python train.py --n_layer=14 --d_model=192 --n_experts=64 --experts_per_token=8 --d_expert=32 --d_shared_expert=0 --activation="swiglu" --moe_layers=[0, 1, 2, 3, 4, 5, 6, 7, 8, 9, 10, 11, 12, 13] --router_score="softmax" --normalize_top_k=true --routed_scale=2.5 --balance_loss=0.0121 --balance_bias=false --n_groups=4 --groups_per_token=1 --init_std_router=0.00793 --lr_router=0.000786 --vocab_size=17667 --norm="rmsnorm" --norm_eps=1e-05 --tie_embeddings=false --optimizer="soap_variant" --lr=0.00746 --beta1=0.95 --beta2=0.95 --grad_clip=1.0 --batch_tokens=131072 --seq_len=768 --train_tokens=510300000 --steps=3894 --dataset="wikipedia_en"
Below are experts of layer 5 (counted from 0) of a mixture-of-experts language model. Rows are named down (a neuron's output weights, with its number) and show model dimensions 0-95. Each number is 128 + 32 x the weight over its row's rms, rounded and kept within 0 to 255. Numbers have three digits each.
Before each expert's rows: a language model's description of what the expert responds to. This comes from a sample of Wikipedia text that the model never trained on.

# expert 12
It responds to: Punctuation and separators. Sentence-ending periods, commas, hyphens in compounds like air-to-air, list dashes, and table pipes, plus abbreviations like m., ft.
down7:113137115168155188193142161155080154130136171096053142127190114141128140091136130092137123172159154118126167089148106124130132111131181103152128123136113121150095128100135087111113168135121135140162116153131140183125129170134141159162085147113099120088120142113106160114100048131112149160

# expert 8
It responds to: Word-initial letter fragments. First letters or pieces of split words such as p, f, dis, plus section markers (==), list dashes, table pipes and line breaks.
down0:124097125113114125165097094190118129111118120143139160127178078175120176130087160097158068096162077135171098158109135113127138107104101192114130123149155111121118123175095179103111069126150052121178172116136102105123195140131173161122126139109150101177104118089154103153093147169120144119

# expert 22
It responds to: Sports table pipes, determiners. Pipes after season years in sports career tables (1957–58 |), plus determiners and possessives like the, his, their in biographical prose.
down0:130098086136098156188133181120096169175159108114189104089127098162171084129129123106073178110135121121205121146113130091132107113144104134143078111122129058092085112140122130155144104118157110157093117085157140128159094180100085122129120193155191133182156172138123107176140113080192170101

# expert 21
It responds to: Colons, commas, possessives. Colons in "may refer to:" disambiguation and infobox fields, commas, and possessives like his, their, its; also was, the.
down0:184129147048139108115102164161098130103173129123126091142092071091141158116117180160178153255087137160136202097127093135087157133087137133104095121165161163166130113117135133127096073150102135141116173150125121106162138138145124141117129121134120148119129125062129096084105134153121110140

# expert 23
It responds to: Table header pipes. Pipe cells in sports results and standings tables (Pos | Athlete | Pld), plus colons after role labels and place or party words like South, Democratic.
down0:162070133179085129096078138090119142203192147136077086183156171122107120124089116113082123120102177132100140131141109141118110145104159095069168129149189084124123130173093116088105083146103145149176128114145129075119115121176093145121126076078098160133094121134083119099112124178141137146

# expert 0
It responds to: Capital initials, list markers. Sentence-initial capitals and name beginnings like I, T, George, William, plus list-item dashes and table pipes at line starts.
down0:108152112080116166163117173067122149133143143094108117154114176161106070064156112182141185109132107100128120145131170118122160125106127082150130173181083130169174173138080112106139097119129131105133125112183051106182106140121139092132138137155111090168154141133121083150039126130131094124

# expert 27
It responds to: Mid-word pieces after articles. Inner word pieces in rarer words after a, an, the, like an-at-omy, a-eg-is, s-inc-erity, plus words like human, United.
down2:204114155135077129117182185099107124110100174151114122122122142128136103134104144128142135131170106117087148128100155128132178185026134140150122061120114135118180165164144093107118111186119096140078123116099136088164132182153104129153138113119159140124112187066116136169097114183136116084

# expert 43
It responds to: Nouns after articles. Nouns and adjectives right after the, a, or sovereign, often followed by of, as in the basis, the authority, the racial makeup.
down0:180199169117189121125144107123097141138161099083107119162102139133108084052125130083078153113125138179074174080149098115151125149080164130209123095085136101189068152107153116148144122088154081112105124121126131135184141148111131125106045134136172168110188172159108104141117139123081082123

# expert 33
It responds to: Nouns and numbers after "the". Noun or number word right after the or a, such as the two, the amount, number, population, said, father.
down0:122168163072118101114126165148154084077181177175076141092158074104159089142155103163104129141128142170164152126110098135123139158111132120130111100121184182117176070126105116120082061061093108154121082133045134120149061185158146125147124159088127143165120124162124104096032138092122130128

# expert 3
It responds to: Word-initial letter pieces. Single-letter or short word-start pieces, often lowercase m, t, c or capital C, H, T, beginning names and words, like m-ice, m-are, C-ypriot.
down0:127131162071105196091185146163092122140109104122102134163122104176137176099073100093141118079161105110146116163091122089140184138078167119146105104149092122143173128172043080098105112122116146073184118140087119100155039084109168120136137148159144073049126079138094160087102154142141129114

# expert 16
It responds to: Colons in infobox fields. Colons after field labels in list-style infoboxes (Home runs:, Website:), plus commas, table pipes, "the" and possessives like his, its.
down0:125124150091075120056153175120168151135164104145051172119193159117155210149168153097081084083084151164070108136127149150142139149113124150075138085185130067102151143130142187138142118140151098173130181161065098165121144134084136095130129117132149135130163101097108129121136125122087172133

# expert 11
It responds to: List dashes, table pipes. Line-opening hyphens in infobox lists and pipe separators in tables, plus "as" in cast lists, e.g. "- In office", "MF | BUL".
down0:125129126078129085167165120090164145132100123117093171135121122120060070074156156141169173149123141124060135128170113171161127114113146123122156144073094184135045119103197093149108163158170165132126098079134139122099167118077157099113170121131123068151129124114097169091139049155150144148